Weights of a small mixture-of-experts language model, trained from scratch on English Wikipedia: 9 layers.
Below are experts of layer 3 (counted from 0) of a mixture-of-experts language model. Rows are named router (the router's row for the expert), down (a neuron's output weights, with its number) and show model dimensions 0-255. Each number is 128 + 24 x the weight over its row's rms, rounded and kept within 0 to 255.
Before each expert's rows: a language model's description of what the expert responds to. This comes from a sample of Wikipedia text that the model never trained on.

# expert 53
It responds to: Latinate word-stem pieces
router [166 105  77 143 153 156 107 116 128 128 121 129 150 132 143  80 136 151 152 102 157 127 104 132 108 166 153 113 153 144 140 136 182 119 131 131 122 166 136 142 160  71 128 130 144 118 107 137 152 117 126 177  90 174 102 144 135 144 161 114 159  99 107 131  94 151 128 139 130 110  93 157  93 158 168  96 102 131 134 130 117 134 110 166 109 111 155  91 105 155 153 132 170 109 134 130  94 103 129 145 133 156 168 113 144  90 101 146 153  92 110 120 106 105 126  78 134 118 128 123 104  93 106 180 141 160  94 117 117 102 139  99 147 104 133 145 127 165 106 158 133  95 155 131 136 154 108 175 136 110 143 115 104 135 160 126 156 145  75 147  87 141 127 154 151 170 176 132 117  88 111 140 122 121 123 138 151 132 106 107  88  82 166 102 134 115 124 100 116  85 140 122 143 133  92 117 122 114 139 105 128  92 126 129  94 157 159 114 123 109 162  94 131 122  94 104 157 105 123  81  87 155  88 107 139  89 147 117 118 142 112 150 131 135 141  92 139 129 140 126 132 105 157 121 136 143 124 155 174 151 102 134 159 154 130 151]
down1 [ 92 127 138 158 135 116 165 172 141 156 123 152 114 107 115 138 120 142 129 142  73 181 115 153 128  90 141 156 146 103 100 142 146 186 122 160 127 102 149 164 114  92 143 104 180 126 138 129 127 119  99  80 120 118 145 129 132 146 105 151 111 109 109 183  93 113 146 113 125  68 106 134 148 110 118 163 115 130 106 175 118 118  85 121 115  90 133  98 126 155 138 113 158 158 141 150  58 111 111 105 108 156  95 162 113 147 139 141 138 135 130 118 116 165 156 122 164  90 132 146 121  96 106 124 130 102 123 147  89 101  98 118 107  79 103 176 139 116 100 123 149 115 107 166 170 131 153 183 110 152 105 172 171 170 103 111 116 110 124 122 134 138 106 135  54 147 149 124 146 115 121 115 137 165 105  96 139 121 134 130 113 100 132 146 159 136 128 127 131 115 142 150 133 152  99 134 126  95 151 141 129 123 136 156 154 129 100 119 109 128 161 161 106 126 127 128 152 138 140 158 139 106 168 119 124 112 121 131  73 154 131 148 109 119 177 142 142 141 117 115 135 128 140  90 163 108 127 123 138 123 119 117 156  93 125  89]
down2 [ 70 135 178 113 122 128 146 157 112 133 146 120 118  96 115 141 128 133 108 145  87 103  79 132 114 111 144 182 108 131 124 159 148 121 131 115 115 122 145 104 121 149  91 106 117 112 111 121 141 122 104 138 138  87 150 139 142 140 151 125 137 131 115 139  37 121 129 128 117 115 148  94 147 139 134 128 143 126 161 136  82 156 149 153  80 161 139 146 129 124 129 113 151 124 148 104 109  93 127  72 164 102 139 114 143 137 113 118 155 104 114 140 130 119 152 137 152 114 117 154 100 142 130 119 160 103 168 138 133  90 119 144 144 113 116 127 147 154 132 131 123  79 136  82 134 150 136 140 124 126 107 152  91 107 138 133 168 143 158 131 176 149 137 139  93 142  93 102 121 147 141 158 167 115  94 187 136 153 120 146 127 112  97 110 147 191 150 143  93 118  99 114 115 144 111  99 121  88 129 162 123 137 136 132 181 153 130 116 106  95 123 153 139 109 158 166 138  89 140 181  90 119 164 113 121 139 174 129 150 132 136 161 105 124 127 134 133 160  84 150  87 118  61 161  90 132 135  77 128 109 109 151 102 116 121 126]
down3 [148 143 121 113 115 144 132 125 163 147 109 145 165  95 102 126 107 135 163 131 135 113 130 122 128 109 169 106 125 144 101 103 143 118 139  99 208 149 129 110  99 100 136 134  75 135 125 116 137  95  89 172 137 185 141 131 176  88 146 130 102 105 108 166  85 116 135 113 122 160 104 101 129  90 158  96 113 123 147  99 100 137 135 147 141 127 161 157  90 154 171  99 144 130 117 142 123 109 105  86 199 156 153 146 148 132 156 106  98 102 155 139 105 101 118 142 109 117 150 136  76 168 101 103 116 131 160 130 119 106 119 152  91 105 151  97  88 173 182 148 168 167 153  98 137 114 114 145 135 110 114 137 143 108 135 148 136 141 113 165  97 139 105 120 104 127 118 146 128 126 122 108 124 159 117  79 168 146  84 135 116 145 152 128  82 126  92 140 143  93 174 141  82 122 172 120 122 123 135 118 124 150 110 128 145 148  99 129 115 135 135 150 153 153 171 124 169 112 110 114 115  98 133 126 129 112 124 126 110  79  96 106 116 138 121 132 124 123 125 137 140 135  96 119 108 118 100 112 150 117  99  88 148 128 134 116]

# expert 26
It responds to: Census and percentage statistics
router [142 149 156 121 128 115 128 134 113 105 173  64 127 131 133 169 141 106 107 151 118 149 143 141 102  85 132 180 122 127 125 160 158 124 151 130 124 152 161 152 146 133 118 145 149 132 145 104 145 102 121 140 141 126  62 143 117 126 188 100 122 154 130 125 112 143  97 110 134 160 111 124 132 147 119 141 173 125 122 115 117 146 156 111 135 120 112 113 143 155 154 157  43 121 135 105 124 123 126  81 153 112  96 127 118 146  93  76 147 101 109 148  89 133 147 124 128 118 127 126 124 131 103 100 111 123 135 136 190 168 141 141 123  70 117  97 150  97 152  89 121 113  94 100 130 101  93  94 126 169 159 122 122 141 102 141 139 124 112 143 146 145 121 141 127 108 155 152 119  87 112 101 127  97 165  90 122 185 112 137 132 114 171 108  91 117  86  59  88 195 131 132 135 136 157 128 150 137 106  98 123 155 188 128 122 135 128  77 109 138 117  91 131  99 136 130 151 128 156 157 156 141 145 123  79 128 108 112 136 156 145 109 120 135 140 127 135 134 119 116 135 173 140 138 124 144 112 123 120 143 107 123 104 142 130 140]
down0 [154 144 129 148 171 110 137 165 121 171 131 131 132 148 146 102 158 138 142 103 153 135 128 137 139 130 105  94 114 114 124 149 118  95 129 157  89  83  80 146 151  94 146 142 155 114 148 103  99  97 164 135 138  97 130 163 116 151 105  84 156 139 113 117 129 107  92 125 136 151 145 138  95 150 164  82 136  99 110 132 101 162 105 114 131 153 145 158 181 104 131 131 158 115 162 121  74 138 138 107 100 179  94 115 136  89 132 184 129 117 120  82 121 121 116 133 133 148 128 176 113 156 159 177 123 106 134 148 119 112 110 169 140 129 136 139  78 164  87 111 126 152  92 102 110 162 138 122 148 107 103 161 142 171 120  98 164 120  95 141 150 154 146  97 149 110 119 114 114 144 161  80 115 164  97 136 140 160 162 127  85 137  54 161 128 126  92 139 159 112 134 129 143 121 126 168 122 136 137 118 108 114 126 149 164 122 140 185 164 128 139 141 157 115 125 138 102 129 129 118 109 136  90 119 120 153 113 147 122 126 154 134 103 129 137  92 127 158 131 132 138 121 179 143 113  90 147 100 123 123 128 153 130 122 122 124]
down1 [138 137  64 128 104 154 156 108  91 152 165 121 131 134  97 137  94 164 104 130 166 142 117 111 113 158 117 116 153 149 105 123 123 116 171 121 106 134 134 141 104 143 142  83  99 114  92 165  97 154 163 135 105 152 156  72 143 133 138 169 125 124 121 165 129 154 135 151 103  89 133 163 121  73 100  96 126  99  78 112 103 108 133 154 175 107 149 129 122 110  83 142  85 127 145 113  98 112 144 131 148 115 146 113  92 141 138 123 110 105 153 190 130 131 107 152 116 114 157 127 131  96 117  92  79 132 123 127 186 163 134 119 121 145 117 126 157  84 107 143 149 195  96 115 166 178 106 142 126 118 119  93 165 121 117 170 125 125 113 127 112 112 110  85 135 177 112 131 147 155 105 140 134 127 144 140 117 115 180 112 160 129 151 144 130  81 110 122 150 126 121 109 140 181 103  97 127  75 154 140 140 133 145 149 135 119 144 133 123 117 135 149 136  88 152 118 113 115  89 127 155 102 129 126 147 122 125 129 128 104 140 117 110 149 134 159 102  90 112 143 141  97 174 136 128 150 125 139 143 148 131 103 130 137 154 126]
down2 [114  76  86 119 115 116 115 122  92 152 143 175 141 101 136 150 114 129 103 132 150 127 162  86 149 115 121 107 101 111 129 118 119 150 169 194  84 163 178 146 143  88 156 121 129 138 142 106 186 145 104  86 131 107 144 108 114 126 124 153 139 108 145 165 127 148 133 110 161 135 144 124 143 113  78 146 144 103 117 152 133 136 136 102 122 155 146 123 129 119 127  88  84 107  99 149  88 137 112 146 148 157 156 126 102  89 120 179 126 128 109 158 151 137 131 149 108 173 119 150 189 111 138 117  93 168 155 142  80 113 131 126 152 142 157 133 108 115 111 134 138 152 108 121 165 121  89 138 145 137  99 135 104 126 120 104 145 124 129 133 140 119 106 159 122 109  95 100 188 134 112  87 132 135 111 149 102 152  87 155 116 159 119 128  98 116 133  96 139 118 119 128 114 124 144 102 124 123 118 139 134 123 131 142 167 101 184 143 146 167 161 135 180 132 127  98 129 117  96 126 141 117 149 126 147 144 108 149 120 132 113 110  98 134  87 155 122 160 133 100 119 142 181 131 133 143  82  95 117 111 104 139 165 170 186 118]

# expert 45
It responds to: Table cell separators
router [107 165 119 125 124 129 127  98 116 113 109  98 123 117 110 114 114 137 162 116  87 110 150 128  77 152 115 104 142 146 132 107 148 110 155 111 152 120 100 134 111 132 111 146 113 158  86 133 138 142 137 135 135 149 107 145 113 133 116 119 105 120 101 101 162 134 139 167 153 102 136  95 136 168 146 157 126 114 138 115 161 134 104 139 117  99 111 156 166 151 104  69  87 141 122 105 160 129  97 115 157  51 146 127  97 100 155 124  99 144 124 107 137 145 124 124 126  98 164 117 123 113 115 142 141 133 147 114 150  92 109 137  93 143 165 178 126 144 112 177 166 122 122 166 137 154 154 141 132 121  98  92 125 104 113 120 136 124 134  90 114 140 173 139 178 138 151 154 124 105 134  84 138 149 162 148 117 120 140  80 114 132 156 112 146 107 159 145  65  99 102 115 154 151 142 150 128 130 145 120 133 125  82 146  94 111 153 166 162 129  96 151 118 124 138 158 112 129 122 146 102 160 111 111 137  95 117 133 142  78 125 109 164 134 155 201 124 112 125 127  95 106 103 145 110 123 160 137 136 145 157  98 114 125 221 136]
down1 [130 104 104 121 158 126 126 139 138  90 108  97 167 101 115  85  88  84 160 134 143 135 106  77 159 150 147 146 123 111 118  92  97 148 169 169 132  81  80 106 122 146 126 135 129  96 157 123  91 139 162 107  89 154 148 146  91 163 124 167  79 112 111 162 167  79 128 148 123 108 109 102 162 137 133 144 152 145 126 124 108 135 123 145 137 136 159  97 118 132 113 152 138 143 118 138 135  63 170 113 118 108 141 138  95 123 121 124 105 144  99 125 137 113 122 138 147 119  99 136 165 118 158 111 117 125 134 130 135 101 122 159 144 147 142 134 157  98 104 128 140 113  84 148  89 138 116 103 137 162 142 113 162 137 151 104 114  98 117 123  75 163 145 141  94 147 147 120 124 119 158 100 116 134 152 168 122 131 102 153 155 104 104 130 117  95 168 159 121 111 123 129 101 147  87 149 155 117 129 137 104 149 114 155  67 168 123 127 124  93 121 107  89 163 135 166 117 133 176 147  98 123 115 141 151 136 149 101  97 158  78 112 110 142 153 116 119 156 124 142 125 128 126 153 138  89  83 135  83 114 166 143 122 121 111  90]
down2 [185  99 135 119 120 147 139 103 144 176  96 150 110 128 174 143 128 160 162 123  97 110 104 121 151 143 132 130 129 139 143 195 165 123 133 148 128 149 121 143 110 128 115 109 110  94 128  98 165 118  71 140 119 188 122 135 108 126 131 115 103 106 116 131 130 112 164  98 107 102  94  67 141 118 142 133 121 149 124 121 127 145 122 148 125 167 152 174  95 127 107 166 133 116 119  96 142 103  81 161 138 123 120 113 115 139 144 160 136 154 130 116 128 131 146 118 123 127 209 127 130  90 104 182 118 114 151 136 138 136 117 154 132  84 170 144 117 143  83  98 144 104 115 125 147 131 154 137 127 139 142 106  96 156 121 121  70 176 106 110 180  95 163 117 118  81 124 150 106 166 114 140 145 115  89 119 142 148 134  87  84 155 127 147 122 127 114 141 158 165 149 127 118  77 116 114 100 125  78 149  91 160 112 136 162 129 109 110 107 148 119 129 114 153 138 142 136 131 152 126 109 143 145 114  82 138 120 113 114 161 131 101 148 143 139  92 129 129  98 128 122  92 144 119 100 141 137 132 143 116 123 156 133 100  74 107]
down3 [161 122 131 112 120  84 148 123 150 135 128 142 118  75 114 162 116 122 154 139 126 135 118 139 136 122 149 118 112 156 136  84 126 106  87 101 152 135 142 158 154 159 112 113  84 101 113 116 168 151 139 123 119 114 162 103 140 123 155 136 104  79 131 101 139 180 140 112 119 143 169 142 135 111 133 140  98 124 148 139 155 147 157 185 107 139 152 114 118 127 101 144 165 123 136 139 133 174 171 112 120 165  93 150 158  88  97 143 102  84 128 207 130 156 143 173 136 156 136 134 103 139 211 133 120 150 117 133 130  86 112 139 106 120 119 105 130 155 121 132 117 138 121 104  93 107 102 108 110 130 102 127  84 122 163 112  94 119 125 127  96 118 124 120 144 147 150 120  92 114 137 142 158 153 152 103 109 120 111 102 113 103 126 125 111 158  75 133 130 120 122 141 163 122 144 136 118 117 163 122 128  83  78 152 124 150 149 124  85  98 129 116 112 137 119 141 159 135 163 140 142 124 125 141 115 118  73 101 130 142  98 166 137 138 122 165 126 106  95 136 133 159 174 126  94 135 135 158  60 111 113 145 114  80 145 105]

# expert 20
It responds to: Lowercase stems after space
router [135 147 114  95 147 116 115 122  97 113 128 140  92 127 136  83 115 133 159 129 146 100 137 150 149 165 102 121 140  64 129 105 104 141 112 116 162 132 141  84 133 155 177 134 125 132 111 150 104 118 124  64 117 121 131 128 113 183 105 131 121 128 115 111 122 124 125 122 135 120 115 159 157 138 121 140 124  90 123 147 179 160 116 109 154 123 166 113 121 140 134 148 103 165 132 106 127 129 124 144 106 148 144 110 126 102 153 172 134 128  84 122 111 133 114 138 138 152 111 123 128 132  92 142 133 118 119 138  87 160 133 148 118 147 154 113 124  95 145 159 112  80 132 131 110 134 129 149 148 145 161 152 135 138  95 119 113 123 149 164 151 168 115 109 153  99 116 154 119 143 128 131 183 122 103 108  71 121 126 127 143 117 149 109 117 128 137 138 168 124 127 126 128 149 130 125  86  77 181 104 119 109  78 142  99 116 131  73 126 154 156 133 168 137 122 108 141 110 147 131 120 178 139 137 160  94 116 173 138 130 121  89 102 136  90 150 132 132 147 123 115 122 138 143 126 121 171  65  29 136 152 108 185 165 176  94]
down0 [ 86  94 168 150 141 171 101 179 113 131 154 184 135 108 151 124 143 148 145 104 103 114 138 110 181 136 136 113 126  86 122 144  88  92 169 145 126 154 106 134 130 128 163 127 172 136 124 153  71 123 146  87  94 129 177  97  97 126 147 123 105 116 109 113 113 125 113 117 114 146 150 127 127 137 119 142 110 103 157 139 153 143 151 144 159  85 124 154 122 146 113 142 122 102 145  88 142 104 146 136  97 109 159 161 134 118  81 160 111 128 114 180 141 111 120 113 128 139 141 162 113 140  86  77 173 169 123 112 140 104 111 101 156 124  98 103 103 151 125 106 144 128 108 104  90 144 130 148 116 131 112 100  94 119 134 136 132 104 131 109 120 118 136  90 120 125 111 144 101  94 146 185 103 124  82 127 120 153 148 140 142 151  99 154 111 128 105 103  95 133 157 131 126 143 194 143 148  87 133 169 127 129 137 155 155 121 113 139  75 146 144 108 119 158 105 132 117 112 151 133 130  95 111 155  92 136 137 108 113 164 151  98 160 135 154 142 140 163 143 119 165 190  95 112 130 159 136 107 162 142 139 127 146 118 115 148]
down1 [128 138 159 153 142 119 122 115 149 161 156  99 129 104  98 126 117 185 124 131 138 137  64 154 101 196 159 131 142 131 157  77 140 111 122 110 116 136 127 144 122 135 191 116 158 121 135 110 133 126  96 137 148 131 158 118 112 108  97  77  56 186 149 123 122 104 159 129 131 103 134 122 139 130 147 115  93  96 136 117 146 131 143 143 116 105 124 105 120  93 107 142 175 148 133 179 130 147 169 132  97 109 138 115 123 153  85 103 138 128 106 149 126 120 143 148 148 152  81 117 106 135 137 133 118 109 149 123 148 172 145 150 133 167 178 137 176 124  99 156 148  79 144 112 140 144 142 137 115 175 138 135 178 129 166  78 127 135 108 141 120 131 117 158 140 164 117  87 153 132 146 126 133 171 102 145  98  96 115  86  78  98 121 125 136 170 149 132 100 132 130 118 126 129  73 112 100  85 140 128 124 123 108  95 123 101  98 129 140 126 140 125 142 122  83 112 102 131 137 113 140  91 143 115 114 149 136 106 131  80 125 134 110 141 138 120 137  94 128 115 100 149 103  81 108 166 117 153 124 117 139 111 136 148 123 133]
down2 [131 118 116 147 155 120 130 178 128 112 110  99 140 146 138 129 121  87 141 138 123 128 129  86 127 106 143  80 177 110 102 127 135 127 139 146 124 188 127 106 166 145 135  93  85 128 124  81 119  92  91 111 135 178 122 160 184 125 104 141 151 108 109 132 134 142 105 110 110 185 152 103 168 147  96 118  99 130 122 127 132 153 126 118 100 103 131 102 142  90 129  62 147 154 138 151 139 130 113 110 110 181 137 143 114 119 110 186 121 126 148 103 144 146  95  91 124 105 130 180 120 135 166 132  78 113 135 131 128 114 126 118 115  98 121 142 142 111 126 112 120 102 150 133 155 138 119 115 128 137 121 121 109 129 110 143 127 104 127 104  91 115 107 151  96 129 124 103 164 134 100 105 175 144  90 138 121  98  94 130 149  76 125 164  94 133  93 152 173 100 138 132 137 137 176 131 142 140 123 141 145 119 142 140 141 123 143 160 113 161 106 148 103 138 147  91 133 138 173 144  97 114 119 149 165 112 130 154 152 162 122 105 139 116 103 111 133 174 131 143 144 169 136 145 187  88 131 135 131 131 152  62  94 161 144 115]

# expert 18
It responds to: Technical terms and years
router [123 139 124 131 117 131 114 114  89 153 111 126  74 122 133  66 108 109 128 143  90 112 162 139 125 150  89 133 135  61 141 107 101 132 165 120 161 122 123 114 125 155 170 113 135 134 100 157 104 119 156 105 136 107 136 143 131 173  89 127 100 112 127  92 108 115 137 113 143 105 115 144 164 102 123 153 132  92 102 114 181 152 132 115 121 122 173 157 109 133 118 143 129 146 143 114 123 124 114 142 125 151 138 154 148  89 138 145 127 154 108 101 121 125 115 113 137 163 114 111 127 111 155 142 140 117 159 142 117 161 140 173 128 138 144  95 155  90 117 157 147  76 134 142  94 120 148 125 153 109 157 155 160 148  93 117  95 120 151 148 154 147 113  71 144  87 131 144 120 168 161 124 140  98 116 103  68 118 125 169 149 143 135 155 135 157 149 146 147 131 124 107 111 156 161 159  95 102 174 138 119  96  66 157 120 107 147 106 127 123 162 144 149 145 125 119 125 115 126 127 114 174 119  96 111  92 142 160 142 121 108 111 118 140 117 143 111 137 146 110  99 163 140 118  97 115 141  75  53 153 153 117 157 159 159  91]
down0 [111 134 114 113  86 135 106 147 118 121 110 148 130  83 153 158 116 138 129 142 148 147 114  97 140 108 154  85  93 161 102 167 125  79 141 157 144 143 168 138 137 145 147  90 171 148 167 137 122 158 142 104 101 114 116 130 121 134 174 148 122 116 129 112 114 119 143 149 146 139 126 124  97 122 136 107 116 167 100  85 140 148 166 118 107 112 128 144 153 159 147 109 107 138 133  88  63  98 146 154 178 104 147  95 157 156 142 155 126 125 132 160 106 122 146 160  82 150  57 122  99 126  67 156 145 143  94 169 171 105 126  86 133 159 134  93  92 114 124  90 145 154 133 114 124 146 150  89 135 123 167 102 182 117 119 150 111 150  93 124 142 140 114 156 103 147 157 116 123 157 131 126 156 151 113 135 176 164 133 129 120  94 139 126 144 122 117 147 145 153 106 141 158  92  80 105 122 116  84 132 122 148  94 109 167 110 144 135 131  93 130 143  90  91 106 125 146 161 122 106 110 109 146 168 120  98  98 141 146 143 141 136 104 134 117 136 113 133 125 133 130 121  63 113 122 113 133 134 136 118 105 107 143 124 151 135]
down1 [125  90 136 120 125 123 149 149 125 130 133 106 122 142 130 127  81  93 152 133  74 153 106 110 117 148 126 135 157 151 108  90 122 113 136 132 132 100 121 103 111 160 110 127 149 131 128 190 128  96 124 157  81 151 117 130 163 109  99 157 131 132 101 113  96 125 105 139 153 123 116 130 147 113  96 119 136 118 122 129 159 154 145  99 113 127 119 127  76 172 185 125 188 115 119 150  94  71 128 162 164 132 112 125 145 164 115 116 140 167 121 150 107 116 113 117 112 120 134 153 139 194 117 152 174 128 130 136 141 167 137 150 118 134 146 114 136 135 127  92 141  76  87 145 139 170 119 162 135 144 122  95 164 161 118 121  93 124  99 136 107 171 122 102 129 138 117 146  74 138  95 124 134 162 154 101 142 120 146 123  98 142 133 125 100 168 122 148 140  98 103 111 122 127 189 103 116 142 134 137 146 102 174  62 112 177  93  89 127  69 169 122 138 166 109 139 140 140 152 112 117 175 140 148 109 110 135 140 125 119 133 133 142 132 111 142  93 102 109 118 116 122 129 132 110 117 101 139  73 141 157 163 117 129 117 115]
down2 [185 144 123 137 108 105 156 131 127  90 127  85 147  97 146 147 143 127 111 110 123 151  92 130 123 103 144 132  93 110 123  85 147 186 128 140 129 101 176 135 114 119 136 149 148 129 139 139 148  99 184 100 121 105 101 105 161 116 130 120 118 151  86 130 115 163 126 101 155 120 134 116 122 109 124 143 160 148 128 128 104 142  92 124 183 129 186 120 128 173  82 160 135  70 128 115  71 115 122 135 142 109  88 135 136 131 119 113  93 137 141 120 128  61 132 146 110  88 174 140 145 143 152 138 157 144 119 148 109 166 168  91 114 135 100 143 144  87 115 174 128 109 120 138 156  94 124 116 146 124 127 117 117 108 158 159 145 136  96  72 114 153 125 112 101 154 178 129 147 148 105 106 139 114 132 135 117 112 128 162 111  76 119 160  85 139 120 142 131 141 151 115 103 150 119  98 127 115 154 131 116 179 165 148 161 124  99 121 128 130 139 138 124 114 136 103 113 128 109 103 115 120 108  93 167 125 110 166 157 127 115 163 145 117 148  70 165 158 130 139 136 120 120 124 162 149 115 119 130 154 142 137  84 113 144  96]

# expert 58
It responds to: List bullets and hyphens
router [166 119  89 148 134 160 124  89 140 132 176 128  93 205 117 174 106 114 122 118  95  97 117 117 149 126 102 134 149  90 132 141  90 114 119 135 171  99 111  97 111 132 153  83 135 103 114 136  90 143 109  78 147 113 107 128 116 116 105 170  95 134  98 175 106  85 106  75 117 148 110 132 160 114 127 120 148 108 116 125 166 132 147 150 156 112 160 159 145 110 145  89 134 115 133 101 181  86 100 175 130 157 141 143 137 122 152 171 116 104 108 117 143 129 144 115 128 167 129  93 128 129 126 110 141 114 115 132 127 176 106 128 101 138 122 146 153 159 148 155 122 140 114 172 131 108 143 121 144 134 143 131 115 150 126 159  85 110 122 112 133 152  81 113 128 106 108 118 152 126 133 136 136  93 171 143 113 145 150 119 151 133  87 152 128 152 108 154 147 106 152 130 112 136 150 138 113 165 170 118 116 132 127 162 144 108  96 139 102 106 134 145 106 113 134  76 149 114 180 109  70  93 102 124 138 102 123 136 141 102 111 105 131 143 155 114  98 144 116 132 104  88 136 134 138 151 161 109 109 108 147 133  83 161 176 153]
down1 [119 124 129 132  86 129  83 148 125 121  81 126 129 145 126 163  94 116 116 132 103 162 127 148  75 130 105 103 152  96 111 161 142  78 145 120 140 163 145 156  93 147 139 138 115 125 164 143  75 107 159 146 156 101 120 143 149 112 100 137 146 147  87 139 125 152 113 156 107 100 127 166  74 113 175 122 126 131 144 119 160 114  64 140 134 123 133 123 165 125 172 176 156 121 153 155 124 152 130 136 137 138 112 116 121 127 130 147 102 134 161 143 116 185  87 115 140 165  96 127 169 144  90  95 108 162 126 131 126 168 151 132 151 151 132 157 122 118 138  84  93 143  86 118 132 147 120 106 149  90  54  97 142 135 130 126 170 131 101 111 124 124 131 143 134 156 123 115 141 148 135 114 145 148 104 135 103 116 131 116 143 149 125  86 146 182 118 142 144  88 124 122 126 114 138 141 139 166 109 146 143  81 136 150 130 161 127 157 136 103 120 140 111 157 102 135 117 103 107 109  91 125 102 118 144 101 142 124 137 138 162 122 188 117 119 130 112 186 133 106 100 138 116  91 131 107 140 112 163  96 121 182 123 102 122 104]
down2 [128 156 100 165 110 113 149 136  95 154 125 175 117 111 101 190 127 119 149 174 146 114 120  98 132  99 103 129 101 177 139 154 150 132 108 174 134 126 143  99 116 156 154 124 152 147 167 101  83 102 146 131 118 111  78 132 129 142 111 135 102 130 124 124 127 133 128 137 133 161 149 144 150 168 111  92 143 111 127  90 127 142 156 158 139 131 126 106 118 145 153 131 142 111 110  84  98 148  95 122 134 124 141 149 122 109 108 116 108 139 130 104 122 127 104 101 156 156 119 116 107 148 163 124 167 154 120 124 118 121 164 128 116 136 152 111 146 157 114 102 123 213 103 122 161  98 148 131 188  95 119 123  88 144 135  91 140 148 110 103 176 123 135 143 117 158 151  75 148 142 159 142 154 107 139  93 110  66 147 133  80 137 134 134 149 142 139 117 114 162 135 111 127 138  98 128 169  81 154  91 134 100 135 116  96 120 157 167 105 146 165 134 135 134 136 137 130  99 105 155 167 132 107 166 136 178 134 153 116 113 139 129 108 105 114  85 115 153 109 118 139 148 123 133 119  81  84  82  98 161 146 128 110 138 127 125]
down3 [128  94 159 121 140 135  96  97 114  79 114 126 134 123 114 134 146 107 127 128  97 126 148 113 123 139 123 155 139 155 160 108 143 117 106 164 130 150 190 125 137 153 112  86 128 145 137 153 144  94 121 145 146 149 101 121 120 140 128 120 155 165 150 113 170 111 107 135 142 120 136 134 164 149 143 124 131 124 128 117  70 159 118 145 156  87 156 110 111 127  94  74 138 199 134 149 154 138 142 169 152 157 104 164 119 134 122 103 121 127 134  88 126 155 108  87 127  88  90 124 152  91 119 145 125 130 117 109 199 145 146 144 162  88 112 166 128 134 146 156 144 133 126 115 185  97 115 116 116 122 133 115 102 120 172 165  72 140 128  97 156  87 130 162  98  99 134 109 137 139  94 157 103 124 173 116 130  98 108 179 129 143 130 136 113 134 156 142 150  86 152 128 136  81 108 116 116 147 152 150 139 156 134 147 114 123 129 136  98 116 109  75 128 119 100 162 120 132 147 134 129  93  87 101 154  80 129 142 102 133 113 113  82 139 151  84 105  84 105 147 145 161 138 126 138 139 111 145 123 147 104 117 145 136 106 154]

# expert 47
It responds to: Middle pieces of names
router [143  93 131 112 127 140 123 150  98 186 128  95 146 126 127 150 145 121 126 119 145 160 130 130 111 123 124  85 122 117 125 107 194 122  68  96 137 138  74 111 142 109 124 144 116 133 134  68 121 118 103 138  66 142 105 134 134 161 120  83 156 152 103 123 128 147 181 146 113 114 146 167  89 143 128  87 131 127 135 139 129  88 126 122 111 136 106 113 109 164 124  69 152 135 125 111 106 124 144 164  91 158 142 137 144  75 131 136 174 107 147 108 102 129 107 134 163 182 102 147 124 115 110 126 102 162 149 108  98 141 141 133 132 139 187  89 144 116 122 124 149  61  92 162 116 141 150 162  88 146 160 115 142  96 111 108 151  99 148 140 110 163 143 130 144 108 123 149 120 152 100 123 160 158 112 142 104 137 132 128 145 140 168 111 110 167 108 133 139 111 122 128 109 127  97 122 159 118 152 134 125 111 123 110 102 102 133 176 148 152  98  91 125 120 142 113 145  86  91 136 110 137  85 140  90 110 145 139 137 126  87 112 132 121 136 107 128 126 162 114 139 110 189 141 149 124 120  99  94 142 132 155 152 136 149 139]
down0 [113 120 105  97 107 120 140 136 208 156 130  65 121 137 100 172 140 165 114 109 125 137 164  96 120  89 132 110 114 146 109 112 113 146 102  89 131 133 139 160 173 128 160 115 149 123  91 122 138 116 163 103 134 110  97 140 117 110 111 123  96  76 121 157  98 141  57 137 128 101  70 151 119 144 126 107 118 138 128 171 143 146 141 151 140 170  71 128 100 154 168 141 105  83 130 148 157 135 119 157 144 160 113 106 150 142 141 151 155  80 146 127 131 112  91 132 121 119  96 132 179 147 132 134 104 123  96 131 105 142 119  78 148 149 105 161 119 155 139 121 127 131 109 148 161 133 119 148 127 119 108  84 101 119 151 141 161 114 116 166  94 153 131 151 133 109 136 140 108 125 113 157 118 144 135 116 118 147 134 122 160 120 111 129  89  81 137 142 143 158 124 109 145 138  96 134 104 129 105 124 105 123 144 157 112  77 140 124 109 101 125 145 168 102 148 150 120 122 132 166 158 162 122 123 134 178 135 118  91 128 132 144 103 126 135 110 140 132 173 128  87 162 151 112 146  81 138 163 149 134 104 132 170 153 150 158]
down1 [116 122  98 157 122 157 116 140 137  72 124 102  96 175 111  93 108 148 129 162 147 145 104 160 149 103 137 130 136  87 181 158  99 148 158 146 171 122 158 112 130 153 166 159 150 116  78  63 142 144 122 123 115 123 148 124 124 116 102 136  85 112 132  82 126 161 102 136 206 120 137 114 115 106 122 114 149 117 152 145 135 106 121 161 137  95 135 109 129 114 111 137 176 129 132 169 102 128 111 145 140 141 129 162 123 177 136 141 127 149  67  86  95 112 138 110 112 119 143 132 113 132  84 131 135 112 139 115 143 121 110 114 140 116 134 167 138 139 122 130 151 128  98 105 106 128 132 106 129 126 129 151 136  75 125 119 109 105 119 158 168 152 148 115 145  96 137 144 183 140 110 146 116 141 139 107 136 103 107 167  66 128 141 128 136  98  80 171 113 150 132 131  84  98 111 122 148 129 124 121 133 113  75 125 109 131 137 170 153 121  94 131 107 150 156 151 115 117 132 124 105 148 163 108 113 123 126 125 120 126 113 104  99 117  91 115 115 151 142 127 120 136 149 121 172 122 104  35 160 141 122 158 125 116 102 135]
down2 [144  96 110  77 150 135 103 177 150 123 144 124 133 130 116 161 121 139 144  98 164 152 150 108 119 131 149 133 161 134  95 139  89 123 102 136 135  95  91 133 138 116 131 166 139 100  88  93 147 154 144 126 142 117 119 127 115 123  90 132 165 110 144 175 110 142 180 135 117 114  97 159 167 123 113  97 152 160 154 129 108 131 125  96 103 155 129 125 105 106 115 106 110 189 126 131  95 115 112  71 114 121 149  95 127 118  81  81 137 141  97 162 147  90 146 130 157 122 102 112 127 143 119 115 131 135 111 112 120 153 134 106  77  95 122 111 133 105 134 105 135 146 159 127 135 142 167 124 122 128 149  97 132  98 143  99 119 115  88 178 141 108 140 108 100 103 118 135 149 131  87 187 141 126  87 123  99 131 122 215 128 122 131 183 113 165 153 105 110 109 118 127 114 121 135 149 124 103 120 145 126 152 131 104 170 133 146 154 152 114 136 149  95 167 137 202 122 134 156 130 112 138  85 162 136 125 181 151 139 145  87 102 134 125 109 119 139 169 111 125 117  93 116 140 122 141 108 122  94 141 138 141 130 132 104 119]